python train.py --num_hidden_layers=17 --hidden_size=160 --n_experts=80 --experts_per_token=6 --d_expert=64 --d_shared_expert=64 --hidden_act="silu" --moe_layers=[1, 2, 3, 4, 5, 6, 7, 8, 9, 10, 11, 12, 13, 14, 15, 16] --router_score="softmax" --normalize_top_k=true --routed_scale=2.45 --balance_loss=0.0106 --balance_bias=false --router_z_loss=0.001 --init_std_router=0.0382 --lr_router=0.0015 --num_attention_heads=10 --num_key_value_heads=5 --head_dim=32 --vocab_size=2048 --norm="rmsnorm" --norm_place="pre" --norm_eps=1e-05 --positions="rope" --rope_theta=10000.0 --rope_fraction=1.0 --qk_norm=true --attn_scale=0.177 --tie_word_embeddings=false --parallel_block=false --init="uniform" --init_std_qkv=0.0458 --init_std_o=0.00555 --init_std_up=0.0458 --init_std_down=0.00393 --init_mimetic=0.7 --optimizer="soap_variant" --learning_rate=0.00419 --lr_mult_o=1.44 --beta1=0.95 --beta2=0.98 --lr_head=0.0086 --warmup_steps=107 --schedule="wsd" --decay_fraction=0.253 --decay_shape="linear" --final_lr_fraction=0.1 --batch_tokens=65536 --max_seq_len=1024 --doc_mask=true --train_tokens=410700000 --max_steps=6267 --dataset="wikipedia_en"
Below are experts of layer 3 (counted from 0) of a mixture-of-experts language model. Rows are named router (the router's row for the expert), up (a neuron's input weights, with its number), down (a neuron's output weights, with its number) and show model dimensions 0-159. Each number is 128 + 24 x the weight over its row's rms, rounded and kept within 0 to 255. Numbers have three digits each.
Before each expert's rows: "comes after" lists some tokens at least twice as common just before its tokens as in all text; "comes before" lists some tokens at least twice as common just after its tokens as in all text. This comes from a sample of Wikipedia text that the model never trained on. Tokens count by the router's weight.

# expert 12
comes after: " |", ".", "\n", ")", "==", "==="
comes before: "|", "\n", "-", "==", "The", "==="
router:109134144127139112150129106138153136142128122113127112135134204132127077092094126132113176067127167122159170121120121114138146124135162119114114117120125129116121134146145157124127160108099132119143113142144117100138164135145121133130133088086142139144111114154142089131132172141118128143098140119122129145113128163131114138138168130150119118133110111116107108119147124134110209076179151089108126107101155122112141130128157141033114164097152140118110119124079160119062134091140128
up0:133129109169140126168143100174137125087179093125083101166097133150141119095136167169140111135136105146155156136135176148118100127159142135106139089153176091146106129118144099094088123121151138118147141148125115123168114144140130139144090150118124171124143177136104107111146129165099140099164118118133154122167173103147094121146163145107132147092142062128113125118125129134127109077140183102148114147093108122123096131126110115123122153124148119111127165092116134137098093130141132
down0:155110109132114144155084175113169105128125111164071138104154122151149125148163087105146128105129116131193089104126117126091121121141125112144105111158202090134094114104134124117155082135141147168156124131121132178140125129118123108133138134134150113112091116129085159129062148099154119155109123141137163145105146153141165161185126122120112133133106161130113131147135107132135122158123099114116117124120121100137119134146142136136132114118089080110115121157161122157157187163128118
up1:113127116135145189101099116105124158153094120107108124135120079085171126124155150160127086150147128151192103142154136119092112107129196151162113084122145129106128122132141085102108135087113114101121131140097151131150112145133136109147122165144154110085119138151140163122124137139117136120203146122150105137141153108152132132159102105138105128121089146081118107132135095129097155136116127108156108125116141114148141109170128155133173129146139165104158175143135079126156133112142113
down1:109127142150140156122125121128148118135111136103137124123097098106114167126132132078141087157146066099149136105146110157136089116131160166170115116111102107137117153167134128116086154122128119112123125092114125180135124156150155073128106085146111159101125121108139099105142086142111124140151087111125147106137145159150118163141090146133125144112066127132124149151125115111141141126093142120090124120129121095112140163128141101136112110192145159078186116124172084176121128128135150
up2:138135150119082128149150113129125121112174143105122135112146142145120154116119120141105102131151123102155091199127130175077157116128103184138144103145105123102112147109151120139097112125115156111137154144088095076147136095122159110127088104128133113123133098092139108152160112142105158114135113169094134147151088118142132113122135119112140149151142116139118143127123157129119116086152126090143153070114127141156184161152130071074147157133100121136176123143109099126145116151148172
down2:185131123107141137148158114122132209127123089100115102159099093122131093133129131112114135137061123110154145091130130066121082152104147087117119161133097105145149152080101114120124158154127106096103100117139127110114097135140142157117129114136091128133120157138120178125136168154159097125146107125154099144122138140153133135117134133165143147124139157139151122129150131161154146138098152158121122145143132150139116132128139137159117092090184072107108153113155128139139163143082096
up3:150134102131109126109114178175153152167128114133127146154143127119161095154123145111140125139114136158146179095119039134159102155111149118106135105130114163135116080153118146142119110113150113094125097162132138101081143131142162143152105127097131116118071157110160137126117119151139127162135099117082174100125142113126107163135165110129160128104128130109161088181130139115141146075132138115141147129131154115107131099098124118139132122108144183141091118107127179139124089115140135
down3:174147112152179142114151125134112112134132174170143111118139122089087130094178109109143117127135148116136120154162172127105141115123110112160141151139141184140158190135172137120130145128103134151141147078111152121141106086145101073142150131126159122121144157153120090099099133108128126108165144116108103109118152161128109116079097148149082140118139135132102126133097151153128108158097156148149100127127113153137155067148114133126102155130092098172140144136117127140128170122151119
up4:123113134091084126115127129089110157102091123137166129167122137156148146109100192154107146180142133107136130118137108164096106090144126108105126132136150159114134158080131149116114124133137079114149088106137171119113135159119081160116107128147124115059111072105149108133136087130111122144091144080137117151123131126137158133075127102169131116160125145141122187129139085089116099099117106141112109119149143104119162147134101145091152099094126137131143136141117131115121108104124126
down4:092116168124133164126114163078121165127131128107134110112157125115105127119089127152155054169140099113105157115153122113160109140160106105127133063141136085106126147093149113148133111127093127106087131113123148134116127140107092094150141090176166118139138159131115090090113128125118129126130135138138140122139169146066167135122131111111175123078139083122161133109124125145145145105125154087096169124145131127158128167110092153109114108147164160128138122106138121123122149128128165
up5:129139150140120164107151079121112117129136144065129126123143131109162083094109118122132220125096161114124138122111120122133115160114113142134126175148128117196145109104134147128129159146104094105116122124149138109145150104145119103128170147053143120106106115124133077139137118142110121133146105145110129145087148145131129131129132134155116119102132112146160083113147122119151136161132125162091175128087131179143155164086131145145140134090120138168161127096166152113139131094126129
down5:127112144148092144098136112125113095130111122191116138146122122110164122152119121112147122120126157098136170127082134160125119108118134126137131152114199103127106125117175173125136142099115149094140106110117095097165092141137132111141126173117153144128177131138109119112150117131079133121096136182125123136112131134151077106161134111145134152108131167131108143170122114115128123137148160117155184160115124138102164121132137174161107101151147120149179113136109159113109072103095174
up6:137148153143126152152143130093057096106163104114112149091147127157145151129159129123134110143077152119103126141129121115133141123165092121109141094099133128117123169141169117113128161135152122097153058137136130130125142093106134139120131135147134133147085122148152150089076144151127091113118067166132119112149092078128146131131123141082153153083150130125126126120155083103151121146137087120120167061123147166116127115139086114134129102152149099112100100122124111154126131130106150
down6:173125134080118095137156149141159109143111110113126125136154106104165122136157111120121141111146118170128134144134152138127091161085159145130119121114119159148128168114109114106114112108105126138115160083156146125096158171136137172191155163124090097122158115170121122133134117131155140121124123122128100146148137093144210166103135141099119191143113130122143099122083153102114170118085148130094092150133112146097145156158106119134111119128136115142148095139134135109117130115179094
up7:109112194116131141140119120149138100112162139140096173141148141171147181136148116169182115120128166119165144108135118140133098094128126116135116113142137123096150121095124142122126109110123125124099084113121093092117100088095141125133098128129154086159114134127092147131149131129127099155115073116130209109107095102131106152128128126152129160101107127125131111135139167113101145108175126095150128114111133170099194109101128161109112121169146136098151146125160126144131145101125093
down7:101134076106176115128118109112134106114133118138111193090130105126107137156129173120139115138106134146099114116133108111119150145106113124115121146121106182119122131153164169106127174086079144119104138146089140127106137094142134140074138115132176143104133131143119103181126118090139135134123117143167153125126162110181141141147126086107120132123137115116101157144178133171098139123119126141122141153156095157132143132109101172117120089182110081127130144123161074107095113130141121
up8:178076125121187117059091126144107105107161177146140145149143153143126145121095115118095154142152117121127115111106112127110152140120122125113133112126117144133139159148134110174092134118111123103179091139117119156103149108144139131139149150118118120132084111140134096084127133089129162172119125159085160152143130155140154120115125137109105125071140116100155142114142133115141101154153128106137127136140124130137108107138150108076142068159097134097138118131135164157117076101079086
down8:099122148079125155103148122112135130152155145146088113087128185136117104151085133101128127112129175158114139121090096116094075113137138090140118121118122101122130144123131151122124111150116091145090092151155137106123120110094121142154122108118108116153134103103082138114103152144177162158134137186132107125139121144118177103094101117124109154114111119082141114114134105120135172169092137124087111125139153165132126130141121132116140150163155092138117115095174092153109098116071115
up9:110129149120113140110200143112132140143102115100114091205139111091084134133085151161137131163140118156141147124112138073100135136168137123135118055127105134143132107142138153141147152136139092149121126105107141136131129135156118087087159164117134101087141142147120113074130106128138159173108131113117132141158119091174136123161084140181162109138102153127114108108098130150114112174153160111129163153138150112144134144143108137126123137116147157119117128118122142089127151159139112
down9:075102115131133129109185135129108141149118124092143114196113134184139110172148147152101145120137101143137147143104137127135086089170164137101139095151093115146109142147133139174124092131161147151134118143091078176127128168117143116114154118104144147116141113108113127116138170123139117151126139133121149154142120089149134113129066127115108135119087103099128128124128089122092163139154118095140143169131104136144147151124132130136148088098106143126162126147111106044122122114130107
up10:139112113152124101125109115117111134090124129094084104191113183130127132106120133108110139069165144145144134110106128110141148135134152122142121131161157090107136153075153091082103121113091103116120137153134147184128192093159127116096133119104159208135137127162122147112109139128180152150110087153124136112147185116138110142081137113143135136105150136141146153160131121125108119157130124139105120123111118129121119162112130108090135190152148130093123132132111136147120126118120149
down10:142105154110129125116097127165127107150154155132117133108133084073131118137112170135160129128099162129107081168120175135127124148138120130133136146135081141165145109149120121139119127148139140086189145109101127103107100141105135149164112153150144138185137101120130133111146140130114157079113151094113133142090145156138153137174127152116165090135155126143129139081084147113141159118139062126149154136132181121150152095148109158163096119113106096163089117119146116158137146129150121
up11:135166138103117125149111118067111116131106137082117120158087116125147122123174149103134147168149110106135164148123100140115092157131131112120124125152136195128129119115137120121076164116150097119107114081128117136125129152143109131148145132149099159126066071096137096176118110140111135105142120118121096148115151139124137157085109114130128159142129172160133120139147134116140154162132112110176141163178151116122102168144160109131126133112210177142125144129115136125138125114098123
down11:133107097135108138177149149151140098109096153141116110107097135102147111102134104170135128176158138156114114112151114139110146172090137112143151127124132143147136156110118122084106113116109089079109140131194093131133083114117100129137147097106185136096116128149122111174171156163074115099151162106137115126161130135128162161181134119088132129112144092136147135159161147127142138106144134146123152125163147124104194139123092115131111135099143134111148091151156119116148128136143113
up12:128144148137145132155127116139165157033151123143165101120116154092128157132094164142128113150149139117088120133112118150123120132110113086090151143109101154159075149097132144066130128134157112144159093136093119125153150152165118124143098123108115118165138147171125128156108098150125129144116116111122088148122161139103128134134122149137104143104127117085117121084133125145144096064120177131145125117117155129139115093153092151099139121125152181141109122104083140139092146134153105
down12:147156157099161101120148169113101139141111101193109145131147120122126086167159131085152137135112144081096144143151124133129140155146117148143181111150178126122124135129138116117145120103117109142103101140122108141137124150100097175124166130141149129093111115096106137135145101096105138147124151101117140124124107060109117135155081107168166123091159160140128138152164123119124125120129099111093102139108104121132136101138118101165117105135058154134117119139146120072163099108147091
up13:191160146106147131143156099184123122113121140126117082125095124127133130097072097153128105152137122097161143142111117135099123158158090100145114166171141149171132141137125144141119138124117117139140139115179189162101154165128145121162111110128152122125109115138100142146124125115167146134113137122113141172132168124122145112105120143166174118166143131127136140096161076176141155114129136143145159144105096140099108128119144106110112132122185150149118176136144183109162136110128108
down13:088134130111132072101110133121125103151129138113134109132145149132117198084130133102159120194119164151094144135132119138115130158121124102105122097182081140131070103149087115156101080191144120127127111112133105100125151155124118120127125170086164142127156126123120119117131135150117081124118137104121094108119162103125123117172145075134143132142125143155145145155120137145155151133096134128129109150135145103102105127175091070125157134113102132123162144101161121148135129108123111
up14:103117157141109128139155098090099137179093144129166152198134100121115121142099143148139137149153134124127155113106139149101127122161122110156129087199156131148121133159124169173116141119113124105125121132145158135131147145133113150159110137105107119101150139117162111123108145170115105147123142128105098179118162081194106147120133090139105117135110120114096126111114151159129128169143134166128148111134171155183111117142143158132119154140124157156121130124164109093116148120133190
down14:118106147135119140121113144138125154103147102106148110146119132178093107152151154094075146133128139149162129129129174141142078147098139115170141139140104149119151135167109118123148138087167106147132173120112153154117112084137130113134149123132163123091176134106125129141119054158149184137091088116129153105145100087137125095164117127127126113119152162107123116146132112151128156115144135143129095144125089124114115148150137105188168126167082133126125160155106140162130083145142105
up15:124111079133126162159091162154129150121109115114092119146119153106133075115112144118120159111127157128142157130169081099112139124115164122120169133115168148077137153119142103122118154135211123146149157137139083121144094126105149091133174145101132127149119158162134116124141129132139108169136160142142137143144100121133117150122127088121095143140085133147108122153170125104094112098183145139171141147121115119106108103161142110143097097117092123151161131129076142126126088137144106
down15:187161179152106091101161128134112130191147137148164139105128148106119169116137101171170137129109116127155101124126150137106103139147097125154164096170127159156133122130132096102133115101068109134082137099119132130105153130114140138098128148076125114086159085123149161165073151105122149121138114134116129097152108156141205138113121126123109112117135151152136121155135156140111106143092114105127117122118122140170139097109114155130110136109115122148112139090113127121090130115113155
up16:120119099132130137136127086117123137117150149142162096111130102119114135109109133138142099104120182158176134122139116172124140127153144096115142155092119119141160140139128130154132097148102135116156048178117138150095178103105124084140123118094087137114117133111115087134159149073127133147136137129105161099129185123179119117099150142127108095071140129123112134124114123135150157140115130113099139105124161145153151122104160122118149146120141172144111125134089075165141128107073103
down16:166128090149109144060103108163124152092160127156113163184107130136127135152116154130121149140135141128152074110123093164130143144141209125129145117137094131121120136141112158116124104162110106139140141116104137145126107095137152160115131147153144104096144103086106105154145139120123081152149137121134154157137106095123091118094091089145141144117116158091150174133123095117115122144109159109148105143131100146112132104104095105120144092158168112148092119135156140148118095110179120
up17:116088121115102159110097115189128098114133120135157117136104126152117139142121102086102137081058152164143167147099162128153164106129170088125156107120122097127109156127095135132105157105116141121145112123107173128156124132093139157111124131111148094164126121152093136146151125162145171156120110122127112109098172105137082111139096114163103142100126140087126134143123124113119088126116100112132105095094110105144118130109134109134119124129116107079145089110118176114154145080172117
down17:130121129096107117074149149122150115094111123113122165121118162176160128147118104108151138133080109153132116122106110089128147094133159137155189082147127150134123112144131170143137118143095162153152088119153097146145138131108110097086145148147084111126119131109166161115130129101111117129135083163096128088111131135112110104155170152136129106050155107127128144137104115144136126089112094140120158122135101107154124174185124114124146144158102085118141135132134138100104134098122102
up18:127122140130126163150162108135120139130148127120169101121099146132137140149156131125134160161135144104164151115131106129183150126095110088152116119106068143153118159145116150105111127134136140136062128138072143124120151103119135185159109169068154093158142123153126080146146145146109124110119126151093144119162095136096116144199117129142167128129135113128151119151149128106136133177112153143106130097141117142137160151135148117119125129184092123146148125106125100163194123125117128
down18:103094164105109176137150128142133124094127109103127159156087163135087143159156133137135150136122133104129102097116124116155164122122118052088106155101117149165135101130140105094142083092139138146088132130117144147104105127080127137152112131123104153146167135120120159147115122128107159147140095123129153128073140123126098138138075088125107081154142140175134113145089148103080116158137143130077137103160099093117138098103111105103137108125113144169120139128136148148107133111105125
up19:086124106094179129126115121068170116128147129102141164125135131145071064134144183114166151170112141123121120146149112133092120078093140150109139129117130093141103104123124113128138193114121089118107124107140116155151116100107111136127128108128125128129152122160148116116126135129169152113127125139141130144099073156121083167123148145113103097162109136169120138109139134123155114138100096118131130105120147104135176114134147163166150126136122199161153125116130115138154085119152118
down19:153161115133124133200131124150092131130141143122118135138132125150144123146146119142155161128126141151095105169179108110139142145143128151110115162125142101131168126117178099146156146104135110172138142184126145151113117150113176155116144106107121142124131129120140164147138096123125130136100162115150099145156099111137110137101122152148117131097160119160092155135142103164135113182124116140120109118167119133124124082062178110121087148126141128117134112136086180115190116081102096
up20:151151156104142126115115119128121107136088138116172161093111124108133107145094177095117147125144097102129112110141127150146137132139106123144103078131129168118118176125073155147095196100138088113130126105124077119131162127145142133161106088108109110071100107147121122169123110108133136102138152131118130175135113156095060104143116151149159104100108117111109112080107116143141133156163123146151153143105156142132105133109140125116127120114120137191140110087135148128100117119122165
down20:099140159150107131180066152102137159165149117143108122145150122103128111133128098163156131109139151142119067110128149111119172091142147143090128143134110118154117098134143144134143130114111119142103190160131142145103137104101170141108126149130123160155115098162129134095113090124135141112125122110183108128139130065152118122100129139138146153111125138113100134169182098131112109081130146155160132122132075094135145118108139134140135094111128123135093156170169120102181114156110119
up21:098136098145088123136118157128146152153122166111163101169128124100104120115125066138122130125114153162164136136147140103171111156151107111090154128137182130097135119148124158124090148137123118067168096149109125111105180101116108159115154133102146107146123125146123143078109121114131105144120144091100165137135131120184115154144137086143102129074151118116141084109149140164108162092103147161108159104138145107145146132152130114070133133115117129114113125092138142114154149096137112
down21:092096128160153080111132117105094065114125086136123122142159121116134094143156142133160125120136114124114112143128104177104101132151168126140105174130089187107124122113151074110143109117143144161112051099137166117075139131127180139144142122144133108131137124132106131138118097150139140136157113085100120105130117126133129118081079123129150097170143117164111114124105128144079128147101139165130120131143125130143121113116163163155158114129159122166089129134149090130151133152130140
up22:108124145149152175114115131175132110155161091129109100095101165141147106116175116089105104123136112106150113141134145147117146113169173131186135124107074137124166091116131103136130119150162116112143157126138147119152140125119090106115155122174118112122154123132106147124107162106141156164126171131142068134124112146142140104168084122150138108132170116071116134109155138124156137160142175092136103124113124133138135153113147115100139135156121157125144105178145061136112114152142117
down22:085111128114114154143151138135141142139147102121112119176097100167109141106099099085116143140112104109105130135154070129119071108091108140132095101091156121148110109146111132135146134137138148131116152116145089116193132123137157141171151125092135100106143109144174121137114103140121168172140101160135111086108134120128091118129134128133107114128106126139095130133135090140137097129080074100118128125116142146118163099171138106161170169090121142140140092126121135134120135099064162
up23:122068145112126110123115165109128118138146076120146141095190147135120121151085174138133127123102148076119118084117086144101143106124109068153143096137092133177119111127132149094121175143144126100106091124107089150138140120108134135084134121075156095142097107105167142133136121126119123127119136148110124112107083136142124138137129137124150125101111148104142163101178143100150093147113130120109140093109160114114168095124126133120099122176104141122144129083116138137107102170131159
down23:118147105173086132157160127159151146148141157123143140149101134091134119111088133129148151100115122148107163104110134112157179110147134109123103132093144129128134111103122130148169110161058106097117145149117150104106119145091127161141120099142103153184120155163142147138172153114138129094134104157166116126150149152123127174121124127153166130149126125144129151128113153117136143082075200139118146090112137095114106132118165148101121161092138106137117144158107123144090163153121117
up24:116073144131083157131136162140140139100106090124154139118164132101180119128167138129146137078145126132153135125150135110099106139126129114157088126154123089138142112111134087124116141120145106093129144153163126120146099169121162111157110137064120148104127145156123078098128163142156112141130149093155118128150114130112135143115126117167160116186137120120141151113141106150131125071154103127152082156083119171144115151097149130126172119158103125150156110106125154111135181121087149
down24:066119118105167143148126129125129112139131096132122115128137144124119124132110148109115116113154115138155157139143135109157192094154141123082093117149102134165064140088149115120105113144115137133138152127131092129142128166137139122100130138159116140163173179099112127140122117101114143126135186146110129134125122191108120111155132131167133154142103110137091173156125136122117137146165144100161067176150162149125117135106095138114126111111128081118152132167168136097108178118108158
up25:116144130118141167158114130186125117110118194130148108116141118143146180119154160133110109121148130125117177155056166155146149076124117122118155092139147169105104126155119164113117111129168115101104133131132161168163137148106150163102147127092150147096083139154118134113109142154126155115113130139120143111130107117115106178183135141118124119171147154149156143103166109161138119122133139120098092137105168111110103145160116112114156151145117152139110132108155111158137136109145088
down25:102090077143113102078151145144125080134104117124129089122133078115120140082180145126127107105122097131128143112147160156108131137147155150211148181128105094140121099110156100100152135180123158131135150117123172121109102120132138107137140144126146099161072147137144138132150170113135110139140129150117152114117133130113134175121129084091150137059146129166125123131127092123085100128112149117136116089183137124127102112138143128138143148150145105126137104133126144141121127116153118
up26:145109168112125141096091171151095127061129155129168128105166146102150142134100130150112134117163151112134135179148137123105102097167126164142119140140109146160127152106106116114107117083110151116098108121134143162163116131130120132160159191102095130095120083143133130112145070122184133104083129126174161143095131109126137110139085133103133120162131132135135143186090126093121129117127148136122136137106123133089121117146153126151170130157113126146117119143131112115065121115142112
down26:112117126147139127135139108134163151111100116111110122092130139173102161153143129122127095119133128117121126083120143150089132109114122104144100144155156118119158161092161129107141124153054098128132155105123129129115085099155103116096079157176119114148124152106097136142105128113121112072131139154115119156133151085108120098103138100163164091135153102130105109136115130166137083111146152074117133104127109131124123163150113152152159122107126165101154174087143128173108121076113100
up27:092101101120136134187117126146153136155136101110143116120081146124115119119122136132117076144136138136104113147118125159072117128139112144143164142086175106165104150159131106152129145083114096128062101104113149109151117162158175126133090158142130130126165111150137160087131128139143128142167117134163113140146153138123122130145164149134114169125109098153109169148123110109107180132155108125149100084061151116139154133134094127125139118146130161122170146086153158150124126146117113
down27:114132092080111105107151146181105134161112078118122092129177144121148160191156150091100099101127059109152090118146126116123107092113113133179119118121164142096101112111115085133177129146128124136120123125137111118143119152120135095212125117136112140137164137135116137084133141147114122122112136130121132096144144113152175110155108107134136111101104131137172120117167091140088140130107122160122137124139132131148111156149096128117082150163146143124161147091128124124113123116138114
up28:146148135103149096134140103111115138144133154153093129157113145145135127121115115125107110160110123109155089145095149141134152155124124099125119108137128132160137082134143161138158160178144163129114135115137086156135145133132130190084127100170121145136099100132090138151124162110159131173130112140102108146125157148187143147153173165125162105142102145209125119108134147133102069129121144127105095124075141109125099119133145129142081146138128118151100169099141087128119098156141116
down28:106122122121111158148140118094168138139140164120107117116121160153105156153118125135145075120140122133100141139132122112097112159130152134150171139167122139142158113087141111114112139125101081128119117107174124140090137155109122122130126106155098122156120161130101119119109128150084147162139109124101158099163174102077123138104113133115127097146180134086136117131163137125125149129142081091111098164129152164165172135091098141126113121107138115147146120093130100178098209152151131
up29:146136093126113144125100103077138152184131110123111134134103100110108133130102070070165154162098132130128170143097082126127121153123152133142101138151167113115131142134136136152120150142127097112124152089132155078120115137096143146133111121159125161144159096111157114145121131160094117126164135162137108122069149108132098151096103118156118120136136118143110161141145091142107123110174092151139141103078135134119163134158152145138067122080130101107136111085143131092142114108140152
down29:139143149110131129136100154157124137096173161114107126111154119113151117086135145171089104143157135167151122149140168105149177140136158085127139157119148110135130092121160144083154100132140168137132135120116095126134141102130098144093119139165116107164144123151124149137145122094119060122159103107115137116167089163137179140150154108136144139119144110110134125114159132137148111165105150102160128129124126119077149096081097108103124167086116116137110164153144147157131176166154113
up30:107139082168081121092125112093141141196113158124123144110098168113120113105116122097149105156144092130137107138114135117144134123173143128176120109112142112122141125171106111106106160129154133130134124109075139081126104165132154133135150100144129155131137092169133126084079137106115150112140101114173127143148133143098163112145142094136107152110118126119075167158121132132120138125129101160159130174106129074135123114168164092103123144096137119085148139121125163123093130151138161
down30:126145166114136124169102123143085154080127150163105121096115101123131152122144105142164140165122132103121107126124132126130123112140106132146127121119139155156163107159129109163120145088122085110114116123104145081094103066148122144105147103095136125096139112101163151113081131135156111148158094102111119142139150135133145138081157125129122083103134089131167138091115092150136098126114109216125168105157150132155124130070095123137116093126108099160147113157107125107131146131127141
up31:159159115118117151119074128119155120104176130158157139113139102133090179105127113112098130110152109117140104122113097126145082167154120138129146136121100101143150127109154163121131131156111099159103079159174114118104143114170126165120105135101105145154107152135110100098118111117121103153086096166133100124132115184088135114110105144156144131151146136120108132111098117121111168131130101112114093131147137100131114145095143101121098161150144119134068109117138123179072083146160123
down31:121155139161102150148160137128143149127140151152141123143133104164145108140112189112116120090142155130154146148111142113100116124122201108085173133102136170157161142112158138138102115175092102138123137138127135099114110141107132142121130121176202129097154117119107147136162146146140124134153179136163149112124144081133106137148124131134143141133087138102113175153126112078135124127124120099110099112131150122059134104171074152102129128107141116161157129136138096148119123107130146
up32:140127145157114121114110149075131157152148139129156096177163115149088085150120114119172172147145130128136083144134087142096139154162136138141139083096144135141133125107110125137119134118118163123102139136091106111169099160146088099132126080139139156115141136100134125126122155148077129094139170125131103145137100147168066082129163128145151113151097132131152119145135181155116123108131121083163125102133110165134144150125153123113138155153147107138101130121068088132103136120109135
down32:129157098136118137169126110109171152129110138141128119112112107092154143096146171132094084153125101133136108164135125129161131117104113117118143122166154110125138152134109137100107135120146127136169107141107144146081115129125123143117100184108104074117165131163167128117113082176183079136130098120118153107127175129179170154109108162125120123114171104134125092091141071137157080122142137148109135148080136123129100130136118124140127114120162158129159162143118097147151133105142116
up33:134172106113126136180158168121109123131117145130113107135123168140120117072127135125163158154117089106146113110086126121143119137128177107143127080137135132132095120130104141122085135156144099148120151139121128117164117077138119151134148152091115120103131119140134091129154144137110118136107101125122097108135134123094137127123130112113117185100128148111142153116142104151132086173151111100144099142135173103100104233167128140132119153125105110109090103129122114142097119150100192
down33:131143106115156183179096120149138142105083158142096120156132121107107121116124129066132120143110121168114078116127086082134147134098149126169120117155096110102150091089169146132089103160104134161163154125100129141138118089110106191105097117107106098128145085146144123139102159126098119128131120106111130130099141120140153134147141095126146151146132098130148138123152118140101153179133133123104145113100108128128113163153128105097154138195122117105084125098126131145116108127128094
up34:162131133125121102108068128126128133124132120158119181136170113165118144173134072105130158120153136129133127168127058159130154147110130159138134128109152118138148125120132122149118147114131143130088134147137174145152145146088148155104136108125130167116125071073136135092155123119081145094104153155133134153079120124129112150111134087123117122149108131135100144123103099087132095127132080106138097139146113110107130107118164061134120104149109104132116081108168138092119110119123099
down34:184133116133119122087164146161110101134155118171107143133136152170188110153161141106111182114098120161108103140127107141103133149129139109160164116149154135117129107117119128142115090113169082159110126154127179144137137147097116135132141123105154139085131122142086149122130113133119123139123141146148125130150133124110151159153126071141161132121099153129114175151140100108095126109128090122137125147170122177113156123092141099136131094144109101154077106099148118109145100080141078
up35:141137102123133114145117113106132133158163116129148163167120131169165104139138112141165114122161106140196187086100112127126106127095098145143090142124126147134133146134140152134189138114164136115092077117083106149134109133133120133112103172109117113167122122128139125140129168100118118133128150098133159083122113110161145141148135104106154143151092107111122133112119142156163105140144138088160122071116129114090119109153109161118165088085142172138121137089135164129159087119133116
down35:111112173133168120153144117112153090195154100153067140077123121081167132133155134132150121131142122124136154129123161089117123145089110123159123119122149178118169140163147091124142130115146106098080097140103137125151139104093119137093094144131138132130148116141131166132106132118151100123150145104124169125142141136172120134113155079122107140133121087091129078098148120142130158143154129138121117075128104129134127077136130150103113119095118146153092178102105142138130115166136109
up36:108116122104117141130163114132148129122147134155147087099139143126163143060098126107108116118146159115134113096120148136086127106127150126143135175119145140109162105159107110140136178163161119123122114136092131154128134098101126144163134195134149137105138152146148160150119127098143090166138159103128156103126128162093123161105129117109113122141127064126090112097138113107168118111098170143110117169094147154114116135148137113172156123097123126139142163174115130109160097113168074
down36:104140100155113148132134096131088120124112115169129110120103103112128129156122088124183138099140107110075134157104151133140097130147139140127138113121167133133113119161124141096104128094108138084139102173132119165131161126139105080101156150083156133096130128128169107110157126136127141150068100143168199152101144106142143092117085111117116144138135095109124140144168116124103149102122110112119099093133149151151123138094180083123126114088129110123083112098127122138127160110101145
up37:132134107125122127123116131094139145170152171129154148115163170132117162117099114137136141111176156130186159099102137142163154122139125122115140132124125123145133134173149181128136108118117096107145105142145109135124145120091173139115162119091115103150148098136178147164160145130102151093083120126136138145104101121117148137085110118160135099147122127137103156106079108164154131153145115132043164124115148121086157125102132094173099105122134107155128125125121133155070129142122148
down37:134116137121096131108114118153110125125165123109137120171155117142157125149114120125138078169150170102145142126139130141119067119156155126130065118144160118128166151162179153113127149086101124148117143122133170098146146093142135139123155119123125125130096165139152083109127149093064122135144179163166122081190164094151115113097158128146140143099136124088110121146118143127107112102143164139173109128135113174126122106083145143124143149138150138140145141140134096113110110130105121
up38:115135128154139108085153173114139114127147136127116114123089134142119092132125110145131156093122108127144154107121096188147157125152124082103144155122154106183150105150139109126129128134120126133157169160108141095111208146121078119097126100122088177116092139124089115147138141146121130165131127137122167141107154097145120127120186127158142162117134105119168139102139134198122144143148149152149114113131146144159127084134140101099128141106114119114074150104109114096100148106139120
down38:175121178107114131172133096135101112089109087131140104114149136121120132066121153111127091172113147115096087140138128123157135102121162149147128177147133154137102135078126145117135137130126090098154068106149141148116083105139141149151127155145149105099170146129171161094101084134094113094118108153094115104113119143149091147121077140101113100073132141121118134112137122110134140147113137125098099125134130117100157117098117134143116124137114116140170088152103135165124094116107138
up39:103127121131088108084114105131131136147152152128141132092133125155115085096091120081130092116090149103080125149118123105127114122161187146141101094140115128140113112100129148152105121096129165171103150114152149203122121155113134165113121154119133171125130091144093119107117146130168117136134155119128138155109147130112152137093146154116116123120103125127097135156160116116128063080114166139090160117111142164140169146166132142134095098132082117092152150156111132139127106136151119
down39:110137140155186142167160156124161124082147109139113130104117170104130148105147127115132136132109096128124141094137132156067161153122113107110144151119137106164148144134126104111127149140107116117130138153133095107130153083140118094163180138149147095139129157113148180177112127140098184129137121163123107156112144099119112126126145074134120122117162140152145119129127146140141170124162130117202129123140122148116149136084145103108127183117141152136120110105153100122096166137140069
up40:121135113154087176109122096170108141119074104131129105131126114121112074100078087121114156133114124102131118148105092145123122155108089137150130100161159124115113140086108131105106091129087138096124129099109133116139129172151067152175177097107122136071149145125144155132129136104151093120139127148153140170185122152110113110101161126151115149165105150126132125115117103137107158153121125147134138153104155126118112121128167113133127137153171125162151134116109090122100145084104138
down40:150164130128091114136116132122126140096137133115107102133184122110091156122148093164132126134187127098134153175156133124145131142123113139144131116143124155100130098140121087151131151143178111159106138151166100093123129109110124115134103168127185147108156133099128131155129081127195129093106179116092148107093114142120118084128100124155112136155128154150147113128102121143129096089134119132169122119130192118137151132158124132104141141138140111100124167125133132164197094109143107
up41:143151109105117132094148109123143124107072156112129090089098145139114131135108169117065142128139085124147129135099115176142105133135120140135148112111119145156111094152141106122135092154110087111115139131141121118139133160153120144153167147131097123065088171135109132119093113124127130147090115125123092150130102140153119102082188129116142154153101111129141123176110124120160117110124121140177115151074180096151089133123130117135141150109127149124062129120138112163118145099135161
down41:077128166172172135139135104122103111127137110132124152118135094116156122129171163109143116156141144102146144127155160114105136137132152131180132159129106108109139144150148100115119122141148114148139129112107127134127076086117152098081161134143127129133149099140128143108121130142131138118170162110138153118111107153113127131183095131082126070087138172121145153145157131082114073168116119117082166134173141136152124119108071084138136116178115139125156127184120137135129147148126131